Weights of a small mixture-of-experts language model, trained from scratch on English Wikipedia: width 384.
Below are experts of layer 4 (counted from 0) of a mixture-of-experts language model. Rows are named router (the router's row for the expert), down (a neuron's output weights, with its number) and show model dimensions 320-383. Each number is 128 + 24 x the weight over its row's rms, rounded and kept within 0 to 255.
After each expert's rows: a language model's description of what the expert responds to; "raises" lists some tokens whose logits its average output raises strongly, later layers aside. This comes from a sample of Wikipedia text that the model never trained on.

# expert 6
router [126 123 145 115 128 182 132 151 151  98  77 107  99 145  84 111 152 123 131 154 131 109 152  99 137 133 131 153 133 114 122 156 124 117 148 120 207 106 110 146 176 139 135 137 103 132 180 113 114 115 100 131 136 155 152 138  98 138 109 140 124 131 116 128]
down0 [ 88 159 148 133 108  94  92 174  80  87 127 107 110 117  94 168 119 123 113 118 115 133 115  82 138 113 136 114 167 144 135 109 190 146 131 125 143 110  83  97 118 113 124 124 160 122 157 127 126 130 171 148 113 113 127  94 102 135 112 156 155 144 141 151]
down1 [116 113  84 105 142 151 148 101 189 142 136 115  77 129 127  89 161 147 108 124  89 103 158 156  98 127 160 166 146 133 126 145  65 154 121 141 113 163 122 117 157 128 127 102 128 158 147  86 170 173 111 109 107  86 107 152 134 103 109 129 107 132 151 115]
down2 [112 147 139 136  95 139 113 130 131 117  97 119 122 117 118 154 133  82 109 110 150 124 152 155 129 139 127  83 144 186 103 119 112 151 129  55 175 157  95 113 152 159 132 124  98 108 158 104 136 141  86 127  83 149 185 124 136 136  90 122 149 145 137 115]
down3 [138 152 122 112 148 129 123 103 131 125 142 137 141 182 124 130 116 119 146 108 128 167 142 135 111 143 128  71 145 103 130 128 129 136 110 130 124 179 126 156 165 130 173  94 122 120 115 177 132 116  98 116 101 157 122 138 126 144 140 134 193  79 120 143]
down4 [159  84 147 115 151 118 153 130 116 138 127 141 111 144 120 121 115 160 141 186  91 118 124 141 155  91 100 120 105 176 118  94 160 140 115  91 135 168  98 154 115 149 123 148 133 163 139 145 133 128 132 122 163 123 107 122 141  83 154 131 169 159 107 149]
down5 [143 100 110  90 150 119 119 102 132 131 124 136 105 131 142 101 123 125  81 139  80 159 118 121 104 155 164 111 147  92 102 114 145 137 141 126 112 141 126 121 114 131 155 110 172 102 108 122 138 126 113 126 148 136 136 140 158 165 127 130 154 143 142 101]
down6 [118 143 150 141 130 110 170 103  89 116  87 127 159 106 122 146 132 144 161 140 117 131 166 115 149 147 125 131 140 139 133 135 116 137 173 117 132 126 141 118 142 119 145 120 123 142 137 137 156 119 119 134 134 124 187 115 118 111 131 152 126 160 128 115]
down7 [146 119  94 161 157 102 128  71 116 155 141 134 109 147 135 159 124 154 127 146 137 147 163  99 110 127 146 121 160 112 156 116 136 141 149  96 110 143 164 126 152 135 144 145 106 162 150  99  78 120 112  95 166 132 134  95 141 151 125 131 125 111 147 108]
What it handles: Verb complements and word-endings. Infinitive to, particles and object pronouns after verbs (up, out, him, back), plus mid-word pieces of verbs like str-ands, depr-ives.
raises: " the", " of", " in", " by", ".", ","

# expert 9
router [156 153 108 124 113 134 132 105  97 121 123 105 129  96 156 159 126  93 150 157 156  89 118 142  85 142 133 135 104 156  95 124 154 140 126 117 129 133 124 161 114 149 134 135 160 121 165 130 148 129 134 182 131 174 132 123 133 120 146 157 129 121 113  67]
down0 [135 160 162 173 118 125 141 139 138 134 128 132 187 102 145 114 139 104  96 125 165  95 145 125 106 139  85 128 123 114 106 140 116 156  73 124 146 117 128 135 133 141 146  71 134 147 151 161 117 110  99  91  90 138 169  96 127 126 135 159 138 149 106 127]
down1 [166 103 169 129  98 152 140  66 123 158 111 121  96 116 124 118 146  93  93  92 132 133 137 112 122 111 142 137 154 136 116  94 138 133 148 115 149 106 130 122 130 170 164 113 133 168 125 156 110 126 138  97 134 106 112 116  74 124 107  87  97 119 146 123]
down2 [160 133 115 113 108 122 150 159 148 107 109 143 152 103 144 100 135 128 124 159 101 120  80 117 163 127 132 121  90  98 142 127 120 133 161 131 142 169 132 159 176 160 143 123 125 133 126 116 153 123 122 115  96 149 147  84 120 116 141  84 128 152 138 136]
down3 [125  63 162 148 152 129  80 139 141 118 163  51 115 130 145 149 144  79 163 118 134 120 153  97 102 147 108 134 113 120 142 112 138 102 131 148 152 151 119 138  97 119 107 104 129 160 160 111 106  78 133 128 113 164 120  56 155 126 158  56 122 135 107 132]
down4 [113 158 136 170 131 120 100 152 153 147 137 109 132 105 105 111  93 124 107  86  84 108 148 174 121 121 118 155 151  56 185 121 146 114 114 137  96 138 142 135 139 135 166  89 175 151 145 117 173 122  92 124 129 140 133 126 135 101 122 161 159 167 172 120]
down5 [137  86 120 189 112 149 121 138 113  88 137  92 128 141 153 127 107 106 138 121 114 142 127 162 151 112 152 121 164 151 145 133 162 124 126 156 116 150 118  65 124 132 174 179 110 155 101 114 117 103 131 185 164 135 105 104 108  98  82 130  99 107 131 122]
down6 [148 164 143 110 134 171 142 104  98 146 120 134  95 139 109 145 106  96 117 143  94 131 186 141 134  98 138 116 156 193 114 145 100 160 111 110 120 108 127 145  98 110 149 145 110 123 103 169 123 135 129 131 156 160 144 114 142 128 130 167 103  90 138 127]
down7 [129 126 120 140 153 145 122 103 106 121 165 145 143 139 120 131 160 147 115 149 136 110 128 164 101  98 145 142  99 135 101 119  99  88  89 150 128 103 147 126 116 130 116 181  99  79 121 133 135  95 129 104 135 128 165 157 125 168 161 135 152 103 148 157]
What it handles: Dates and numbers. Month names and day or year numbers in dates, and commas after days or before states and years, often in table cells.
raises: ".", " it", " and", "–", ").", ","

# expert 14
router [191  84 146 123 144 140 111 171 129  99 106 104 141 108 144 146 148 147 156 121 124  93 139 134 133 112 126 151 119 134 154 116 126 134 115 165 148  97  95 143 168 113 140 136 120 128 136 117 108 119  63 126 122 152 110 147 141  97 169 130 135 122 146 114]
down0 [106  85 110 135 121 157 157 106 127 120 150  90  97 124 134 117 115 115 114 146 106 158 112 102 141  99 122  97 127 136 147 112  86  80  91  98 125 126 128 129 122 125 137 120 125 138 122  75 138 105  97 150 165 171 129 136  98 113  83 188  95 135 120 149]
down1 [115 121 105 164  92 111 124 143 131 145  96 106  71 126 130 161 127 147  82 147 100 165 123 105 149 131  83 116 176 103 146 130 119 116 144 143 141 113 144  97 144 135 180 130  90 124 126 106 147 121 128  89 123 133 159 127 109 121  93 117 124 155 141 127]
down2 [121 114 152 131 145 111 109 131 113 106  73 134 110  86  90  96 130 113 137 122 142 176 125 116  95 135 110 153 155 140 125 129 110 168 146 112 157 118 141 156 147 184 152 186 155  91 128 125 105 134 116 136 160 158 101 155 130 116 117 110 132  88 132 120]
down3 [165  84 137 107 104 144  91 130 125 111  78 124 139 134 118 131 131 113  85 164 120 143 140 149 118 101  87 101 148 169  82 139 122 129 136 137 136 143 137 101 118 115 118 135 115 128 149 133 132 104 140  95 109 128 122  89  98 127 128 115 155 159 144 118]
down4 [101 138 133  96 176 123 138 152 110 112  67 175 144 127 124 124 121 113 103 128 170 102 171 102 168 147 164 135 152 101 139 169 135 139 100 149 167 151 104 134 119  80 123 140 126 140 112 156 108 148  91 146 133 141 103 131 141 115  99 144 101 112 154 119]
down5 [145 110 174 163 131 155  90 154 161 126  85 161 121 113  97 161 149 173 143 131 129  89 128  98 107 138 122 121  82 119 159  95 170 111 110 136 108 131 154  82  83 100  93 135 151 117 111 134 139 155 153  97 101 137 151 140  94 125 116 156 131 121 145  91]
down6 [123  75 170 140 107 111 113 138 166  96 157 115 135 165 105 123 120 120 166 155 135 105 126 131 135 146 108  96 130 102 133 178 152 121 137 125 192 123 117 148 132 160 118 128 119 127 107 103  96  98 116 127 174 146 111  92 139 123 175 178 155 152 107 105]
down7 [150 102 173 106  96  88 108 112 137 103 106 127 120 126 109 100  61 120 126 169 158 105 148 169 152 132 131 124 160  71 110 102 133 130 106 141 177  92 150 122 113  85 107 100 120  98 101 152 134 119 119 128 151  90  96 115 144 150 113  84 102 110 140 104]
What it handles: Punctuation and quotes. Sentence-final periods, opening quotation marks, apostrophes, parentheses and slashes, usually at sentence or quote boundaries, like .", (, '.
raises: " However", " They", " The", " This", " It", " After"

# expert 15
router [158 131 151 117 166 150 108 139 111 105 125 140 148  94 142 143 105 141 115 116 142  97 134 111 125 131 114 134  85  98 150 150 164 140 153  97 146 133 133 100 190  90 171 131 110 108 106  96 124 100  87  98 115 187 116 117 102 127 103 127 136 151 132 113]
down0 [157 152 124 127 183 115  89 135 138 140 129  90 144 111 132  91  93  90 151 182 138 131 111 143 165 136  79 138 119 155 106 119 108  89 126 111 143 117 134 135 148 128 152  89 113  90 103 126 146 147 117  84 121 120  95 161 117 144  94 119 129 167 115 135]
down1 [100 125  94 143 155 112 130 112 175 146 104 164  97 113 114 125 108 115 135 107 144 121 127 137 114 140 112 137 125 127 127 132  98 114 161 110 143 125 136 168 114 157 116 108 136  91 113 113 102 129 101 149 138 115 120 129 190 117 157  91 174 123 156  98]
down2 [127 132 142 176 156 161 132 160 108  77 117 125  95 148 118  93 145 137 120 133 121 150 138 148 140 132  81 141 146 129 123 150 140 130 129 132 142 166 130 140 179 171 150 115 186 121 149 120 113 135  97 101 109 120 111 124 105 135  81  72 141 127  95 103]
down3 [122 132 106 108 117 134 154 109 117 109 153 145 124 119 124 140 137 115  87 117  87 135 125 111 127 124 174 150 130  96 122 133 150  98 138 114 118 120 157 147 156 109 159  96 139 100 113 131 154 174 137 114 101 106 100 146 130 113 165 112 123  91 175 125]
down4 [121 151 158 124 100 114 108 131 129 153 105 109 112 130 143 133 136 110 144 106 114 106 138 135 120 130 111 156 176 158 133 141 111 139 124 137 140  95 122 110  83 102 106 119 138 100 154 100 168 112 200  99 189  96 175 134 148 140 149 141 130 154 103 120]
down5 [157  99 131 103 105 181 123 114 130 163 123 119 142  78 120 120 170 147 125 132 145  84 108 128 145 123  97 126 183 137 144 112 144 119 118 170 138 122 122 159 114 152 143 132 129 128  98 108 126 155 119 163 110 153 168 118 133 106 112 139 140 123 154 124]
down6 [126 144 131 131 159 108 156  97 135 135 133 108 174 163 147 140  95 125 133 153 118 102 117 160 129 152 124 119 105 130 117 144 140 210 112 102 118 111 143 142 109 169 133 145 153 157  96 168 125 113 122 160 168 130 144  87  76  81 152 163 117 170 159 132]
down7 [107 158 118 112 125 113 125 152 124 124  91 167 116 136  96 156 111 175  91 135 131 148 105 127 150 107 130 134 109 135 114 133 142 116 103 141 148 139 177 133 129 146 113 137 165 128 132 101 111  99 142 109 170 140 125 135 129 120 118 170 128 111 122  91]
What it handles: Line breaks and prefixes. Line breaks after sentences or table rows, hyphens inside Asian and Arabic names and codes, and prefixes like re, pre, inter, sub, non.
raises: "In", "==", "According", "|", "There", "The"

# expert 0
router [184 118  89 130 134 126 180 131 126 137 115 140 134 135 109 127 143 140 142 127 160 112 139 149 130 124 162 109 107 111 142 127 141 157 125 164 146 110 108 122  82 129  94 157 141 114 119 143  99 107 131 109 129 155  74 113 143 139 126 182 120 117 118 105]
down0 [115 121 136 119 124 127 121 132 133 132 162 123 161 144 117 114 119 118 109 130 130 103 120 150 106 135 141 129 141 120 171 147 140  89 112 164 146 139 118 176 130 180 145 138 126 153 133 139 119 113 168 148 121 162 113 147 112 118 105 113 113 108 172 123]
down1 [ 89 135 150 166 160 115 110 142 133 111 133 116 115 131 131 111 126 148 147 107 115 120 134 158 126 108 157 144 102 126 137  99 146 133 117 143 137  46 134 147 166 120 170 171 175 113 132 104 131 113 154 152 138 124 144 134 145 129 114 135 128 110 130 124]
down2 [ 68 135 126 120 142 104 125 127 192 123 106 106  97  76 130 165 125 126  92 135 160 138 144 147 156 144 135 128  82 116 148 117 160 135 108 113 111 153 137 118 113 118 118 154 123 139 113 143 123 121 120 111 147 134 132 149 142 142  96 133 154 114 152 120]
down3 [ 98 106 115 121 136  74 150 137 100 143 128 163 189 160 174 121 135 128  98 136 116 140 141 111  80 134 136  94 119 120 142 114 138 115 138 102 149 106 174 118  93 151 172 152 143 121  87 143 148 137 146 133  86 120 131 105 154 131 112 113 129 137 147 110]
down4 [124 132 169 163 128 149 145 154 146  89 132 136 209 121 131 131 133 109  91 144  79 109 134 133 116 119 154 174 121 124 153 174  67 170 132 169 124 127 176 122 155 146 124 106 154 166 167 135 125 138 122 133  95 131 148 142 134 133 143 116 128 125 116 125]
down5 [110 124 108 135 130 173 131  96  97 139 129 152 147 149 123 113 116 134 145 115 112 139 107 123 145 162 125 146 135 184 108 127 137 117 120 154 126 132 172 123 135 131 128 103 117  81 157 124 142 104 139 152 119 205  86  54  96 138 107 129  97 117 130 120]
down6 [123 122 145 146 115  98 175 116 130 141 125  74 169 119 130 122 155 169 161 128 128 125 132  76  91 198 112 130  93 135 108 142 101 153 121  68 124 105 112 114 115 118 113  95 139 135 145  96 129 152 157 166 148 148 146 141 170 138 105 125 114 140 102 133]
down7 [109 114 112 160 108 162 136 156 102 133 102 117 156 159 149 126 143 156 156 124 128 141  78 135 101 120 118 111  95 198 103 130 136 118 129 159 170 165 134 126  97 136 105 114 128 127 125 139  92 140 133 178  86 110 182 132 133 147 109 111  91 129 139 116]
What it handles: Institution and domain nouns. Head nouns closing proper or generic names of organizations, events and fields, like Convention, Railways, Film, government, producer.
raises: ".", " (", ",", " and", " in", " as"